Experts of a small language model: 10 layers.
Below are experts of layer 5 (counted from 0) of a mixture-of-experts language model. Rows are named up (a neuron's input weights, with its number) and show model dimensions 192-255. Each number is 50 + 12 x the weight over its row's rms, rounded and kept within 0 to 99.
Before each expert's rows: "comes after" lists some tokens at least twice as common just before its tokens as in all text. This comes from a sample of Wikipedia text that the model never trained on. Tokens count by the router's weight.

# expert 13
comes after: " the", " The", "The", " that", ".", " this"
up1:31 65 36 51 36 60 37 46 33 63 58 47 47 30 53 62 53 73 39 50 59 51 44 59 49 37 51 58 42 49 55 51 37 69 36 74 45 37 53 45 57 45 50 47 52 42 56 40 53 40 30 59 31 51 56 45 59 47 54 42 23 35 63 38

# expert 91
comes after: " |", " was", "|", ";", " is", ":"
up0:66 45 46 34 34 38 62 63 72 21 49 51 65 34 56 54 47 54 37 45 71 65 38 59 55 41 50 35 65 41 55 42 26 48 28 53 35 63 69 54 38 71 59 53 46 66 53 43 40 31 53 42 54 35 48 39 68 69 60 34 47 70 31 59

# expert 73
comes after: " G", " I", " H", " Z", " C", " O"
up0:41 48 30 49 22 24 48 57 23 62 54 45 44 47 54 39 76 55 44 61 68 27 58 47 64 54 40 29 59 33 54 59 47 66 59 46 55 50 31 75 46 49 45 42 52 33 42 60 61 32 64 61 63 71 59 56 67 48 61 58 65 40 32 52

# expert 100
comes after: " to", " not", " and", " also", " he", " would"
up0:37 45 65 38 56 41 67 63 33 62 46 66 56 52 32 50 46 47 47 48 60 63 41 50 42 82 85 52 65 67 39 40 49 34 53 54 76 42 56 42 43 55 68 53 59 55 37 54 39 34 51 53 78 55 66 46 42 53 79 49 44 62 50 47

# expert 106
comes after: " a", " the", "-", " an", " in", " his"
up0:54 56 47 53 51 41 39 61 41 44 44 51 40 62 60 46 65 37 74 55 53 58 68 48 49 43 22 52 65 73 31 48 39 48 56 48 69 58 38 40 53 67 58 30 86 41 53 40 50 50 35 54 45 60 52 29 52 66 48 60 71 37 53 39

# expert 26
comes after: " of", " in", " is", " as", " with", " was"
up0:32 54 53 45 62 62 42 54 50 65 39 71 61 48 65 58 39 61 54 58 44 45 56 65 47 57 65 59 65 49 59 64 58 45 49 35 51 36 62 70 44 41 46 50 63 48 54 36 42 53 38 46 42 59 60 34 55 53 46 60 53 61 52 62

# expert 66
comes after: " he", " He", " it", " It", " was", " and"
up0:44 55 42 53 37 23 30 57 50 53 59 47 65 41 54 64 58 49 56 58 76 58 38 64 41 50 64 28 53 39 31 59 46 59 21 54 56 42 39 55 75 43 53 64 64 55 45 49 44 42 52 54 57 61 41 36 48 61 35 52 46 60 45 56

# expert 93
comes after: " his", " to", " was", " he", " the", "'s"
up0:51 47 56 61 42 41 61 70 60 48 68 33 62 56 57 54 44 40 63 67 68 46 47 67 51 54 43 58 51 49 47 45 35 50 46 53 42 68 44 46 58 42 48 42 41 48 56 44 50 18 55 85 36 73 75 49 73 52 51 42 67 50 59 48

# expert 16
comes after: " in", " the", " of", " a", " from", " to"
up0:40 58 55 40 56 41 44 35 47 70 40 70 44 59 57 66 65 56 64 37 51 48 53 54 45 69 35 41 38 50 68 72 50 68 54 61 63 45 48 39 26 41 71 57 38 29 49 65 31 37 33 47 36 48 67 48 51 66 77 57 47 24 52 62

# expert 69
comes after: "\n", ".", "==", " ==", "===", " |"
up0:64 70 63 41 40 55 52 69 31 64 67 28 44 67 71 65 50 42 86 55 18 37 59 56 52 63 61 45 43 41 46 64 60 45 63 45 28 32 64 58 49 52 38 42 51 47 58 53 52 62 60 65 47 46 56 52 57 30 56 57 58 48 75 64